{"balance_loss": 0.00456, "router_logit_norm": 2.0, "rope_fraction": 1.0, "attn_scale": 0.125, "init_std_o": 0.0301, "init_std_down": 0.0, "batch_tokens": [65536, 131072, 262144]}
Below are experts of layer 3 (counted from 0) of a mixture-of-experts language model. Rows are named router (the router's row for the expert), down (a neuron's output weights, with its number) and show model dimensions 0-159. Each number is 50 + 10 x the weight over its row's rms, rounded and kept within 0 to 99.
Before each expert's rows: "raises" lists some tokens whose logits its average output raises strongly, later layers aside. This comes from a sample of Wikipedia text that the model never trained on.

# expert 15
raises: " and", "-", " or", ","
router:51 65 51 43 49 50 49 41 35 46 49 48 42 48 40 48 49 58 32 29 37 59 41 65 65 40 45 34 57 53 56 59 51 36 53 61 31 51 64 54 55 60 54 35 39 31 40 59 39 52 32 49 52 61 48 44 54 49 67 40 50 36 31 53 55 53 47 61 59 63 44 65 41 35 51 66 42 48 57 40 27 54 44 48 56 48 58 53 67 51 58 43 32 65 55 46 38 56 59 64 55 40 58 65 49 68 61 46 57 39 44 41 51 41 41 64 36 62 56 60 31 59 58 58 46 40 57 60 48 51 63 28 46 43 63 36 38 39 53 54 53 55 55 56 40 54 36 43 54 49 56 52 54 31 52 45 53 49 44 43
down0:39 37 56 51 42 58 63 83 49 51 48 46 53 49 42 43 46 54 61 51 35 60 35 61 49 42 35 52 61 40 47 55 56 42 61 55 60 42 46 44 40 66 40 55 62 53 55 72 51 44 46 37 53 56 46 65 63 38 51 45 45 62 42 65 43 54 52 66 46 70 44 57 53 33 36 50 34 38 54 65 59 54 55 59 50 44 58 45 55 40 49 50 64 60 48 57 54 56 56 57 44 69 44 43 45 49 40 49 49 43 51 57 43 61 32 45 72 45 56 50 37 63 70 61 60 47 59 62 45 42 39 63 30 45 61 22 63 51 37 33 59 49 50 33 54 45 51 45 55 47 60 57 57 53 43 69 65 44 50 31
down1:58 51 43 72 46 56 38 64 57 54 57 59 49 22 41 51 50 50 64 62 66 56 53 50 23 45 30 48 42 61 43 49 62 49 20 66 57 43 48 55 31 57 49 56 46 64 56 48 56 56 58 58 39 54 63 67 55 61 67 64 33 73 37 46 63 47 63 38 55 57 60 64 43 55 43 43 58 66 39 72 38 38 52 43 60 49 49 47 66 60 48 51 59 65 38 37 64 53 45 62 63 50 46 55 45 44 43 57 56 36 43 56 53 50 48 49 74 51 67 44 45 59 62 48 58 58 58 40 37 56 49 43 54 61 47 53 58 55 51 57 54 40 60 42 57 46 46 64 55 50 37 62 51 43 35 55 52 41 55 62
down2:52 43 43 45 67 30 45 62 58 34 48 47 53 60 44 49 63 62 54 62 38 67 57 43 61 42 53 62 40 66 34 49 47 52 43 42 42 44 38 58 58 64 42 44 47 37 61 35 43 55 39 48 55 57 45 54 63 35 53 55 49 52 64 46 66 55 55 59 44 33 54 41 53 44 33 43 60 58 46 47 37 50 48 35 44 65 57 60 51 47 59 41 32 51 49 61 56 49 46 40 56 60 56 54 51 45 31 41 48 58 59 67 64 48 37 52 40 53 46 61 34 52 51 54 39 66 43 59 50 50 51 55 52 39 82 57 51 44 51 53 53 64 45 50 62 60 50 68 59 65 30 49 53 44 34 56 49 51 52 43
down3:37 52 51 54 44 61 41 27 57 60 50 30 56 38 70 50 53 33 48 37 45 50 56 51 30 55 51 54 45 67 47 48 60 51 36 53 36 49 44 61 47 64 25 61 56 46 50 41 58 49 51 37 44 52 49 59 53 55 52 57 40 48 55 54 34 56 50 49 34 48 37 57 59 54 34 55 40 38 51 56 64 64 56 45 53 39 57 64 43 63 46 52 63 38 42 44 46 42 41 39 43 67 30 58 46 52 44 69 71 61 54 51 54 41 43 41 37 43 46 58 42 68 47 50 44 70 49 51 46 46 39 62 31 58 49 49 41 52 42 39 47 70 51 38 36 48 33 41 42 30 61 67 41 47 44 47 52 44 50 52
down4:52 46 50 44 41 49 66 27 45 54 49 54 34 43 30 49 67 51 50 60 43 47 48 46 39 51 58 33 64 58 51 50 46 53 69 55 60 43 57 70 60 59 48 56 56 61 29 63 58 40 52 54 65 48 56 40 65 53 64 42 39 69 38 48 40 61 49 65 63 38 50 63 33 58 60 51 65 34 37 52 42 60 47 48 42 63 53 64 58 38 58 53 68 61 69 34 35 48 51 32 62 64 55 50 45 40 37 54 44 47 52 54 42 58 44 43 40 57 35 49 55 63 40 49 45 56 69 69 51 56 44 48 38 39 59 38 45 42 41 58 37 65 33 50 40 48 47 35 21 55 42 45 55 50 26 65 61 57 44 36
down5:33 49 54 44 55 36 55 51 64 47 54 48 43 59 59 40 35 41 54 62 52 57 59 37 40 50 29 41 36 64 51 71 43 68 49 59 44 60 46 41 60 48 48 51 31 51 33 29 54 46 42 56 55 47 34 67 85 51 61 48 54 46 52 53 48 49 41 45 66 46 49 50 52 41 37 52 61 42 46 38 53 57 58 26 56 48 50 48 33 72 39 52 38 52 42 51 34 51 40 50 37 64 51 53 36 56 34 48 40 54 43 65 62 48 55 52 42 54 62 44 57 35 62 37 53 38 54 33 39 53 47 51 61 44 68 58 48 43 33 49 46 68 66 48 44 48 43 31 50 37 57 46 48 60 46 62 50 54 40 46
down6:54 37 63 46 51 58 26 51 54 54 23 60 41 41 54 38 42 69 43 41 39 33 36 52 32 44 34 39 44 54 37 30 42 53 68 50 41 45 56 55 48 51 33 42 42 63 75 33 49 48 49 49 64 47 42 46 42 58 57 33 66 60 37 53 52 58 41 42 63 36 49 66 56 36 32 55 56 43 74 39 58 42 78 44 34 56 55 66 45 43 46 40 49 46 60 45 44 46 64 55 51 50 51 42 42 44 50 57 49 37 45 61 43 47 50 59 31 29 52 40 48 51 46 45 34 41 65 58 62 56 44 41 35 52 65 39 58 41 41 43 56 47 51 39 37 41 37 55 39 50 44 51 47 58 39 47 54 61 46 23
down7:59 58 39 57 64 50 31 66 57 44 52 52 52 41 41 44 57 49 29 67 46 43 69 38 56 60 60 51 45 48 33 32 59 69 61 42 45 43 47 56 48 38 63 61 55 58 47 47 40 56 53 46 45 41 64 59 38 32 40 60 51 59 44 38 49 59 38 36 44 56 61 52 60 53 49 22 44 51 48 53 55 31 51 43 36 56 61 52 72 43 39 54 52 57 67 43 50 54 45 44 54 65 56 44 34 22 43 63 55 55 70 62 48 53 39 50 36 34 28 54 56 56 49 60 48 52 47 41 36 50 57 45 43 58 45 57 40 58 73 60 58 50 59 34 53 55 62 44 44 57 48 44 39 62 31 46 57 61 48 25
down8:56 43 48 60 44 40 46 61 42 43 62 40 50 56 44 63 64 48 40 54 48 29 56 53 63 56 68 51 39 40 27 42 44 56 58 46 56 57 66 32 52 45 56 51 52 58 52 47 45 37 35 57 46 53 49 69 56 52 38 53 50 54 42 69 40 54 49 52 48 44 36 57 44 57 61 32 51 48 52 60 41 41 57 43 50 55 37 58 57 42 50 52 56 52 55 64 72 48 50 49 50 48 34 56 54 65 71 66 38 48 66 66 51 48 66 49 54 39 50 50 45 61 48 27 58 48 26 63 36 52 34 43 44 54 72 59 39 36 53 46 46 44 60 41 61 40 46 59 63 60 35 54 52 58 49 50 66 71 55 48
down9:70 51 59 46 52 63 22 40 62 39 43 37 77 63 50 55 43 40 33 63 42 60 46 45 48 68 50 45 48 53 39 58 50 47 51 32 42 69 47 56 52 65 49 55 41 36 50 48 43 54 52 69 54 43 50 43 53 36 45 49 45 32 51 58 67 58 48 42 46 45 44 34 49 53 41 32 42 45 47 55 50 52 45 49 45 54 62 44 48 44 41 53 53 50 45 46 38 60 47 34 47 39 50 43 58 44 58 54 44 55 38 57 62 52 67 68 59 56 53 42 57 41 46 42 57 52 49 53 66 43 43 56 60 67 50 43 57 46 43 39 49 55 49 48 62 59 44 36 65 48 65 44 41 48 43 26 45 65 41 50
down10:46 41 69 56 36 51 45 52 51 67 34 45 39 48 43 31 53 49 54 60 50 72 48 53 48 50 36 73 58 50 41 60 36 48 42 50 63 48 45 17 50 53 47 57 36 50 42 57 49 49 63 39 40 56 74 60 38 53 49 49 69 55 63 61 37 57 53 49 39 52 40 55 51 50 54 48 46 64 46 67 48 45 64 54 53 67 55 63 40 51 43 56 43 60 45 30 36 30 44 57 49 49 42 38 52 57 62 62 45 55 56 47 54 38 50 54 48 44 53 62 36 67 43 56 51 49 45 51 63 36 50 58 57 47 56 53 49 48 38 48 55 57 52 47 42 45 50 59 43 38 40 64 65 52 49 38 57 54 57 44
down11:27 49 57 61 54 36 59 32 56 49 46 51 53 40 73 63 54 43 61 44 52 76 48 61 58 34 55 41 52 56 43 85 42 58 25 75 44 56 14 45 43 44 42 67 63 32 51 48 56 37 53 61 55 53 67 61 61 51 62 56 44 43 43 56 46 43 57 52 57 43 56 46 57 49 53 49 59 45 64 59 42 62 72 55 58 46 61 53 34 56 54 56 55 52 46 59 48 38 53 36 49 50 52 64 48 52 41 53 51 47 51 51 55 45 51 41 56 50 59 43 72 55 38 47 51 42 54 49 32 58 60 40 71 63 48 67 58 51 48 50 41 45 57 55 50 21 48 54 47 53 53 51 59 46 60 54 28 55 38 40
down12:40 49 60 49 26 37 49 38 58 38 52 59 47 38 49 54 45 63 53 63 40 37 63 54 48 43 46 40 59 58 47 44 43 47 46 35 36 54 43 62 50 52 51 29 35 52 52 46 54 53 46 46 58 51 55 39 34 41 50 55 46 52 70 55 67 54 48 53 60 45 43 43 56 48 39 33 64 38 48 51 56 61 36 49 32 49 61 46 55 46 50 33 44 55 41 43 52 41 49 51 52 65 61 48 60 38 30 57 64 36 58 56 45 36 40 47 43 40 51 45 59 47 60 56 50 51 41 72 49 36 62 53 47 50 63 49 46 47 63 41 33 49 37 43 65 54 76 43 35 56 51 54 34 38 60 41 57 59 64 45
down13:64 56 38 49 40 47 23 59 39 48 65 46 55 41 58 30 53 50 56 65 55 55 39 62 60 28 43 35 52 48 63 50 51 69 77 57 46 64 56 51 37 47 48 72 36 65 45 44 49 68 51 42 65 68 54 56 47 48 41 50 63 47 45 66 42 37 63 54 54 52 55 54 39 54 47 47 36 28 40 23 46 59 50 45 41 67 48 57 37 53 47 49 59 42 53 57 46 49 39 47 38 51 56 76 42 44 42 57 32 49 69 63 46 45 39 52 43 47 46 57 41 64 35 64 44 43 57 34 50 52 56 61 51 39 49 67 49 60 58 49 35 55 51 53 53 49 39 59 53 33 48 46 48 44 61 41 56 34 26 64

# expert 17
raises: " at the", ",", " on the", " in ", " at", " from the"
router:36 52 43 60 60 50 56 65 38 35 79 55 42 57 40 53 50 58 53 50 55 44 36 53 59 48 55 50 62 42 47 58 43 48 40 37 46 56 63 56 32 43 48 50 61 49 40 20 51 56 33 44 45 62 57 51 38 70 50 56 59 45 49 36 61 47 65 64 34 66 44 55 30 41 45 73 47 61 43 68 55 52 56 59 39 43 41 34 56 64 61 35 44 46 43 59 61 47 44 39 52 28 69 60 49 70 40 56 49 41 49 65 43 37 59 38 49 62 58 43 58 46 40 45 41 38 48 63 60 46 53 31 56 30 51 62 61 34 62 58 55 59 44 36 45 52 40 40 51 56 57 57 62 50 60 56 33 60 54 58
down9:42 33 60 49 65 56 53 54 78 46 42 57 54 59 42 42 62 61 50 39 60 40 56 41 41 62 39 63 43 44 56 60 49 63 60 37 45 39 52 47 40 48 52 46 58 37 44 50 62 35 37 51 47 50 47 58 63 38 27 39 50 53 50 52 45 61 41 22 59 55 61 61 46 43 62 59 42 48 58 54 41 47 46 56 54 55 32 71 44 38 48 32 39 46 53 40 41 43 46 37 43 58 71 47 41 67 60 53 42 59 42 31 57 52 36 20 64 70 51 54 63 62 63 56 35 53 45 62 54 70 50 58 52 60 41 35 53 51 62 56 50 49 59 47 52 56 46 50 53 40 55 48 20 40 40 45 44 54 54 49
down10:68 53 49 55 59 66 23 38 41 49 56 45 26 35 57 37 51 51 50 53 57 36 51 43 53 45 70 52 60 61 72 50 41 46 35 44 51 57 42 54 32 55 36 38 28 37 49 76 50 31 39 66 39 40 51 37 58 46 50 49 51 36 41 39 41 50 31 39 35 43 53 50 45 45 53 46 41 57 51 37 67 53 68 66 58 43 67 40 60 51 61 51 42 41 43 40 48 62 50 64 52 37 53 51 51 53 46 44 60 37 62 36 52 56 73 39 59 43 53 58 54 60 56 58 58 49 48 54 63 49 61 44 54 59 42 51 59 43 50 67 62 41 43 48 43 17 48 57 57 60 50 35 47 27 48 46 66 58 43 63
down11:45 36 46 46 54 50 41 61 59 55 53 62 70 53 36 41 44 58 55 41 55 68 46 41 50 57 49 50 50 63 49 48 46 45 65 50 48 58 42 48 46 53 25 42 36 58 61 55 38 57 45 49 52 53 42 40 30 56 45 71 51 56 44 51 46 43 51 53 41 43 54 44 48 36 43 42 54 54 65 43 56 65 49 55 57 52 60 32 40 50 42 39 26 60 59 48 61 47 48 48 45 53 27 53 37 41 47 56 61 54 60 59 59 67 41 61 60 53 61 32 56 56 45 60 38 43 58 52 48 24 34 41 56 61 47 56 60 21 41 50 63 58 47 44 55 55 69 56 46 63 45 40 28 66 69 64 64 28 35 55
down12:43 54 53 33 62 41 47 57 33 31 59 46 36 35 54 59 51 51 30 53 52 61 36 47 47 53 48 54 53 67 60 47 60 59 51 59 54 49 40 52 62 35 66 51 52 31 51 34 48 58 48 57 40 49 52 53 47 36 43 43 41 68 58 64 42 60 48 50 62 55 49 49 70 54 35 34 54 59 43 55 41 58 23 42 59 41 28 50 35 50 67 55 35 50 49 65 41 60 55 24 50 46 67 49 51 54 48 35 63 42 49 47 38 51 47 80 19 61 60 50 48 61 35 58 46 26 59 36 33 58 41 46 47 49 44 61 56 54 51 65 32 47 50 46 67 48 48 56 59 54 44 47 56 45 68 53 31 56 65 52
down13:60 56 48 56 44 32 40 67 64 39 40 56 48 49 45 50 55 47 41 50 65 52 61 49 56 50 62 53 30 58 52 36 32 57 60 39 63 52 48 58 38 39 41 55 56 43 53 60 40 55 45 44 42 23 61 49 52 41 46 44 37 60 64 55 67 43 50 34 67 42 57 50 57 57 49 54 42 55 39 45 48 39 46 34 50 48 51 37 58 79 45 56 44 47 35 49 44 41 46 59 37 59 53 42 37 57 67 68 47 62 40 50 50 41 46 51 47 56 45 66 51 66 28 38 44 47 40 47 45 31 47 38 59 54 51 50 40 48 64 36 65 44 50 54 66 39 39 50 73 75 35 56 42 49 55 66 45 37 36 35
down14:51 68 47 44 47 35 47 46 35 70 55 56 63 54 55 56 41 65 55 43 70 36 50 81 65 52 44 40 41 53 59 47 59 62 41 46 51 61 54 49 54 46 31 62 53 58 53 61 51 48 33 51 47 58 55 52 34 55 47 74 51 52 44 72 52 47 56 43 52 37 56 34 54 66 52 37 44 51 76 47 52 43 48 47 59 50 48 58 49 59 49 62 33 41 37 44 46 54 51 50 57 38 35 47 49 62 50 55 36 47 54 56 47 70 45 46 43 46 47 47 50 49 27 37 53 40 43 36 54 57 46 35 53 49 40 27 55 74 41 54 48 40 55 43 50 50 37 58 61 56 37 49 47 45 51 53 59 47 42 47
down15:42 51 30 50 65 44 36 36 37 59 62 42 60 56 56 63 59 51 59 47 53 31 49 54 54 42 58 55 58 52 53 62 38 55 58 46 64 53 43 44 46 44 30 52 61 55 49 42 43 60 46 55 54 61 46 44 56 43 48 55 50 56 43 48 59 45 58 36 34 46 63 38 37 49 57 62 41 44 54 44 34 51 51 38 51 65 59 55 32 50 54 23 47 71 56 61 52 56 58 42 48 55 43 54 50 28 47 51 45 78 56 34 46 45 50 49 41 22 30 42 43 49 53 48 18 34 47 58 55 49 34 48 58 51 66 52 62 52 61 49 44 52 49 41 65 58 48 56 36 47 59 38 54 50 47 31 51 61 70 50
down16:37 62 50 55 55 45 47 64 43 53 66 55 27 40 58 43 55 38 68 43 57 43 48 50 53 67 45 53 53 36 54 40 40 56 55 49 52 36 49 48 50 69 44 64 30 37 50 52 48 42 43 27 39 57 43 46 79 43 32 48 76 48 50 49 63 58 42 47 37 48 50 59 66 51 58 38 62 63 47 43 56 51 49 46 51 35 59 55 50 59 39 41 47 50 42 43 40 56 55 44 46 42 53 68 61 43 75 44 52 54 49 48 70 47 51 53 40 42 60 56 54 54 55 58 48 52 61 58 51 51 51 49 53 52 56 60 51 73 47 51 52 47 42 45 50 50 53 40 49 42 64 54 52 39 40 44 56 65 56 45
down17:21 42 55 71 52 43 44 62 50 58 52 39 51 58 60 51 48 47 44 57 71 41 41 52 40 55 44 42 56 48 59 68 54 72 69 44 46 46 64 49 57 46 61 51 36 31 54 40 46 48 53 56 42 58 32 43 26 42 53 70 49 50 63 56 39 54 42 39 56 67 44 49 60 34 60 59 50 34 50 43 60 67 43 46 49 46 75 57 37 45 45 55 57 47 51 50 55 51 55 62 49 48 61 53 40 33 78 53 58 41 43 61 53 48 46 49 55 62 54 51 73 63 56 41 46 66 48 40 45 73 51 55 63 51 38 49 40 43 69 47 51 33 49 50 51 43 60 45 42 39 48 65 44 44 49 37 41 45 67 44
down18:58 40 53 43 61 61 47 44 34 42 52 58 45 63 44 49 65 46 49 30 60 38 39 50 37 57 63 57 40 56 36 45 50 59 53 50 58 34 51 54 38 53 43 40 44 38 54 45 63 47 48 60 42 34 66 46 59 51 38 52 54 40 44 55 46 58 40 51 54 51 53 42 47 51 42 51 38 56 49 34 46 43 46 51 60 50 54 60 55 64 55 68 36 31 70 46 36 47 65 54 79 70 47 52 33 33 55 59 32 49 50 41 61 34 44 59 61 55 51 60 50 58 69 59 51 53 48 53 55 52 60 63 62 47 40 44 54 61 49 51 53 43 54 28 56 42 42 55 57 53 47 45 60 48 30 62 44 47 37 53
down19:42 53 40 66 47 59 52 78 56 42 54 65 57 47 65 56 47 57 66 57 51 55 49 50 49 64 32 45 39 38 42 49 55 56 65 50 32 32 52 54 54 59 46 58 49 45 47 65 57 44 73 42 47 63 23 42 57 44 49 46 44 41 39 50 65 47 61 59 51 44 40 40 81 49 41 42 50 57 63 47 53 49 59 32 47 57 44 47 76 58 52 37 50 48 54 51 46 67 73 43 59 47 76 58 53 56 55 70 60 42 45 43 34 27 45 56 42 46 50 42 67 44 54 44 49 51 48 49 32 69 60 48 39 69 55 42 45 48 61 65 41 52 58 41 55 39 66 70 60 66 47 53 58 68 64 58 72 61 48 62
down20:55 30 53 48 45 46 44 51 35 46 45 34 50 46 41 44 50 52 46 45 38 37 55 52 49 62 36 46 74 57 58 49 45 58 59 42 47 33 38 55 45 42 23 51 56 48 42 28 52 43 58 53 48 39 45 39 42 25 49 32 51 64 47 65 41 52 49 43 63 50 66 46 47 54 54 57 49 66 45 47 55 46 22 37 54 60 44 49 59 33 41 32 50 47 63 68 60 53 53 47 60 64 59 58 51 68 52 58 51 62 59 54 59 69 51 46 50 25 63 56 18 58 79 56 80 46 51 68 52 38 48 62 38 43 72 41 56 49 45 48 40 53 54 49 55 50 50 45 60 58 37 55 60 50 51 44 53 52 61 59
down21:52 44 62 61 52 47 35 43 57 44 50 55 35 29 42 36 43 51 45 47 66 39 36 59 52 40 49 48 48 48 51 63 53 54 43 42 50 46 45 49 44 47 57 32 50 36 53 62 47 41 57 47 52 53 51 60 44 46 54 51 57 56 63 39 33 47 45 53 31 51 49 58 70 45 52 59 37 46 48 61 42 58 53 65 59 47 41 48 63 59 61 56 46 43 30 17 41 47 48 47 67 44 49 59 49 39 30 53 57 66 61 41 42 43 46 57 80 48 52 31 56 57 46 80 66 57 42 45 56 38 55 49 35 45 49 64 65 53 30 46 64 45 32 33 51 45 59 57 50 42 47 38 56 19 46 57 45 49 50 61
down22:42 53 51 64 38 53 46 60 64 39 52 48 49 38 48 58 62 52 44 44 37 49 58 48 30 44 55 47 35 51 47 67 49 44 70 79 46 51 53 61 60 61 57 66 60 44 54 63 55 50 45 43 21 33 47 34 55 40 50 57 51 33 34 79 61 51 43 45 66 62 44 58 51 64 47 47 40 49 37 67 43 51 49 46 56 50 59 37 50 60 56 57 50 59 42 59 39 63 51 48 46 48 46 43 46 51 43 54 43 49 58 69 58 45 51 47 54 39 53 63 47 71 35 54 57 57 45 28 61 55 48 38 61 46 57 35 49 42 47 67 61 48 48 48 51 48 49 61 56 60 46 40 63 43 47 54 51 62 58 45

# expert 61
raises: ": E", ": F", ": D", ": S", ": M", ": C"
router:62 48 61 47 60 66 50 48 58 47 56 34 32 52 46 45 48 49 51 55 46 45 51 62 53 54 47 49 55 57 51 37 59 49 40 57 49 64 45 47 47 41 51 51 49 36 42 53 29 47 35 36 54 51 49 27 48 45 52 46 57 47 36 60 61 64 54 67 32 54 43 49 34 57 59 58 42 51 74 84 45 67 59 46 65 57 68 46 61 56 43 33 66 46 50 46 45 58 64 69 59 50 52 57 53 46 50 53 62 50 57 52 45 49 33 56 41 42 49 52 45 49 49 59 42 49 50 43 53 66 74 60 66 30 47 50 45 34 56 52 44 52 58 41 57 37 39 49 55 68 34 64 32 54 64 50 58 58 36 60
down9:52 60 58 35 53 35 47 45 38 63 45 35 58 40 45 65 40 60 41 63 58 48 62 49 49 42 44 54 30 45 43 39 36 60 55 51 43 43 50 47 48 50 55 49 58 55 53 61 51 46 60 49 54 49 54 61 35 36 59 69 34 58 52 57 67 44 45 43 58 37 55 55 57 57 40 54 26 46 61 65 50 63 52 52 33 54 50 54 52 55 47 43 51 28 53 57 34 47 37 44 50 51 51 55 59 38 52 45 52 54 44 68 62 56 22 62 67 38 54 52 50 53 60 59 57 51 52 43 53 48 59 46 42 25 44 42 42 81 64 51 41 51 44 44 59 58 34 57 46 54 59 40 75 34 46 56 69 51 48 28
down10:53 54 56 50 39 47 38 55 36 68 50 60 47 53 59 64 44 49 47 56 55 43 48 50 58 39 43 49 49 60 65 36 76 51 65 48 59 48 51 64 49 67 56 52 56 50 49 55 51 45 53 52 50 41 53 58 41 59 66 46 52 69 38 42 40 54 49 66 33 53 46 46 49 57 54 20 55 51 47 50 60 64 45 57 19 37 44 51 42 62 42 29 60 37 76 49 65 60 43 43 66 62 53 38 54 59 51 32 52 39 58 53 52 48 51 56 42 39 65 42 63 33 49 32 52 86 57 26 70 54 40 49 44 38 50 42 53 39 56 62 31 82 40 42 40 61 56 49 56 45 35 53 43 43 60 49 55 40 66 53
down11:50 58 61 42 42 42 52 70 25 44 60 51 48 43 47 57 40 54 28 67 34 54 55 33 79 65 57 36 64 47 47 41 57 36 55 34 51 43 49 55 36 47 46 39 51 54 34 44 48 54 41 48 44 33 45 65 46 49 65 48 49 55 53 42 53 42 43 50 70 34 76 39 42 51 49 53 54 26 56 52 51 52 51 48 66 44 55 63 61 37 50 50 55 32 44 63 48 47 35 52 45 54 62 38 72 55 32 51 49 49 39 42 54 39 42 27 40 55 34 46 65 74 48 52 49 49 59 57 48 41 40 44 60 59 50 63 41 39 58 59 42 63 59 32 61 53 55 40 40 46 44 59 48 46 54 50 53 69 58 65
down12:51 50 39 65 44 66 50 60 56 58 38 46 58 40 36 30 40 59 51 52 41 48 83 45 52 49 44 35 56 40 72 46 46 37 60 55 57 51 36 34 45 50 53 56 48 55 62 66 61 41 61 64 51 70 52 64 55 48 63 57 66 53 28 38 44 58 55 37 40 39 44 57 38 30 62 52 33 46 46 44 38 49 51 48 44 34 40 63 56 57 48 50 59 42 40 37 56 48 64 46 54 47 32 65 55 31 51 51 36 36 47 40 44 51 45 54 33 44 52 50 46 62 57 61 54 44 36 69 46 32 47 38 58 56 45 63 63 45 53 31 53 54 45 61 35 40 57 49 57 53 57 31 53 41 60 48 50 55 46 28
down13:42 53 56 52 54 35 60 62 52 30 53 52 53 61 54 50 41 63 56 43 51 61 38 35 64 48 51 53 75 48 58 49 54 30 54 31 44 32 31 39 41 53 63 45 58 46 50 39 53 58 34 53 43 32 46 50 56 49 62 60 57 45 40 57 35 52 68 45 28 56 55 38 54 40 68 47 59 45 45 51 59 47 48 32 68 46 49 60 26 58 48 48 41 46 48 40 56 57 39 32 52 54 27 74 46 65 40 22 60 36 50 57 49 47 34 57 45 51 49 56 72 39 59 37 45 45 42 61 35 32 62 54 28 42 60 51 56 48 38 48 44 73 64 48 49 41 58 47 69 64 45 52 53 42 46 56 60 68 63 47
down14:37 21 59 43 68 50 45 53 61 27 42 44 46 45 52 58 53 41 38 56 33 57 42 45 58 49 40 49 39 47 47 56 32 33 50 45 55 44 57 58 45 59 39 51 57 46 53 50 32 51 61 43 41 57 58 38 25 57 47 46 42 47 61 55 51 49 36 48 40 50 46 64 49 45 54 49 36 48 31 55 61 61 52 30 41 64 71 59 45 54 40 45 30 68 39 52 66 51 42 53 35 51 50 49 56 26 57 39 54 64 45 66 52 56 47 35 59 47 46 48 56 51 61 39 50 32 32 47 60 46 48 65 56 61 58 59 49 54 56 48 67 39 52 56 51 48 41 34 54 36 64 38 43 43 64 42 62 58 47 59
down15:60 52 53 36 38 65 47 62 46 45 39 52 48 53 50 59 50 54 57 57 48 42 43 40 46 60 46 58 51 28 39 55 39 43 56 51 51 47 48 36 38 50 79 65 39 48 33 22 44 39 41 41 46 51 61 48 51 50 61 66 62 60 51 48 49 44 46 35 51 30 49 42 52 65 48 50 52 51 36 31 50 47 59 44 47 58 63 52 55 64 60 54 48 53 51 44 31 40 42 53 51 57 49 61 40 50 44 50 28 61 49 49 49 55 57 46 40 31 55 51 54 43 78 44 71 60 51 56 43 50 59 39 51 38 49 34 59 43 41 42 47 60 54 44 47 53 40 63 47 38 45 57 53 42 54 60 64 52 47 51
down16:30 40 57 60 55 48 49 50 55 59 61 69 65 70 52 55 42 58 60 50 40 53 55 57 50 54 76 56 51 45 49 36 34 61 58 45 32 41 46 52 47 53 54 34 53 49 45 30 47 70 56 60 48 44 53 43 36 45 39 68 45 62 50 54 70 57 60 42 52 41 54 32 39 36 38 52 66 43 51 64 47 49 43 45 57 42 44 60 43 42 41 66 43 57 57 38 66 61 70 32 47 46 34 48 51 50 33 39 62 34 64 49 51 51 44 46 44 39 47 56 53 59 65 47 52 64 40 54 63 55 56 53 49 60 62 49 55 63 34 52 43 42 53 57 46 44 54 51 51 47 60 73 58 46 53 55 52 59 30 47
down17:67 66 54 64 59 52 40 42 53 43 37 55 35 49 70 37 47 48 52 46 46 38 67 50 42 62 68 52 52 58 45 52 34 56 52 53 51 51 52 57 51 46 56 54 60 75 36 19 55 67 60 54 47 47 67 52 50 61 46 44 39 43 48 49 27 39 34 44 43 54 54 63 48 65 45 58 56 54 47 39 50 47 55 64 41 68 49 30 48 65 56 63 67 61 69 44 50 56 57 44 46 53 40 47 52 79 55 49 48 61 59 28 33 32 48 54 52 37 41 45 54 53 17 36 49 33 44 55 53 60 40 34 44 38 60 50 63 65 50 39 38 58 47 61 65 47 55 52 50 54 51 65 54 45 45 57 58 57 57 43
down18:43 58 38 64 49 65 46 57 42 44 73 39 61 55 46 37 44 39 44 52 47 54 51 42 33 59 41 56 54 54 37 35 36 60 45 48 49 42 50 36 67 48 36 61 53 50 55 48 44 70 63 57 45 60 57 37 59 22 46 50 64 36 66 44 60 53 81 60 49 61 47 68 36 50 45 55 41 50 61 51 46 49 52 33 49 51 69 54 45 64 67 40 47 45 68 47 52 48 58 42 41 47 58 43 32 65 47 37 48 39 62 63 55 56 43 56 64 51 49 61 41 56 50 54 48 48 59 61 50 56 56 52 41 66 57 31 51 63 40 36 52 54 49 68 44 47 55 52 50 50 36 39 58 40 52 53 62 59 54 37
down19:49 43 52 46 33 42 21 50 55 57 40 45 53 64 66 44 43 35 35 38 47 52 57 42 56 45 54 61 58 40 55 36 65 47 47 68 56 45 50 37 49 48 69 57 59 37 65 59 62 54 61 54 59 48 43 50 53 60 38 47 48 51 47 35 30 65 42 43 55 32 57 67 52 41 47 43 24 67 53 34 48 74 56 41 56 52 40 55 58 46 49 61 50 65 63 42 59 44 52 66 57 46 48 43 51 60 48 48 40 42 63 50 81 59 43 45 60 50 44 65 73 40 55 59 52 29 61 35 43 53 53 48 57 56 55 52 58 59 43 46 40 55 58 41 60 46 54 63 50 58 46 51 71 56 46 41 43 55 54 32
down20:38 58 46 55 45 36 52 59 52 37 42 51 63 39 35 39 41 48 55 44 36 69 49 60 33 59 39 40 56 52 59 55 47 50 52 52 30 33 49 39 74 47 56 47 53 53 56 58 66 42 48 42 45 59 31 42 43 49 49 46 35 42 33 65 58 59 60 37 39 65 31 44 38 30 61 46 70 53 53 52 45 56 35 42 50 61 54 50 51 61 38 47 55 48 54 59 40 40 37 55 55 56 63 61 54 36 41 47 31 45 50 67 55 49 60 37 34 50 41 65 34 45 44 56 50 38 42 59 47 52 57 48 44 50 51 45 61 36 73 41 62 65 47 41 67 45 62 46 48 46 66 36 50 65 55 66 49 52 50 55
down21:56 42 20 40 52 65 55 49 47 65 38 52 48 51 48 45 30 62 47 77 53 52 68 43 52 42 34 55 39 51 52 54 55 35 23 43 45 51 64 55 54 37 63 35 45 49 50 66 55 71 47 43 46 58 59 44 62 52 47 59 45 68 57 37 51 59 43 32 47 56 52 40 48 33 45 63 45 41 35 64 46 59 46 36 57 48 45 64 42 45 42 48 41 47 29 47 51 43 52 45 46 75 52 67 44 46 37 57 48 55 39 48 42 57 43 49 52 36 57 43 45 54 29 51 65 33 46 53 55 46 54 43 55 53 41 41 45 55 39 52 51 49 53 56 35 50 50 59 52 63 62 52 31 56 39 58 40 64 57 35
down22:56 50 34 59 59 51 55 44 47 55 48 51 70 51 50 43 53 66 40 52 48 63 62 58 42 53 38 53 28 51 65 46 55 59 53 59 46 50 51 40 42 30 58 47 48 58 55 59 50 63 64 62 32 48 67 49 46 69 55 50 47 53 51 68 61 53 44 58 67 66 50 44 61 53 42 53 45 53 38 41 36 52 50 75 48 59 51 44 59 53 45 69 55 61 40 36 51 43 69 56 73 34 79 41 50 58 52 46 57 54 31 55 51 45 57 51 47 36 45 43 49 55 57 65 72 61 44 46 65 66 58 50 38 56 55 62 54 34 53 58 40 58 53 62 65 62 50 56 54 66 49 39 28 37 57 47 61 54 43 60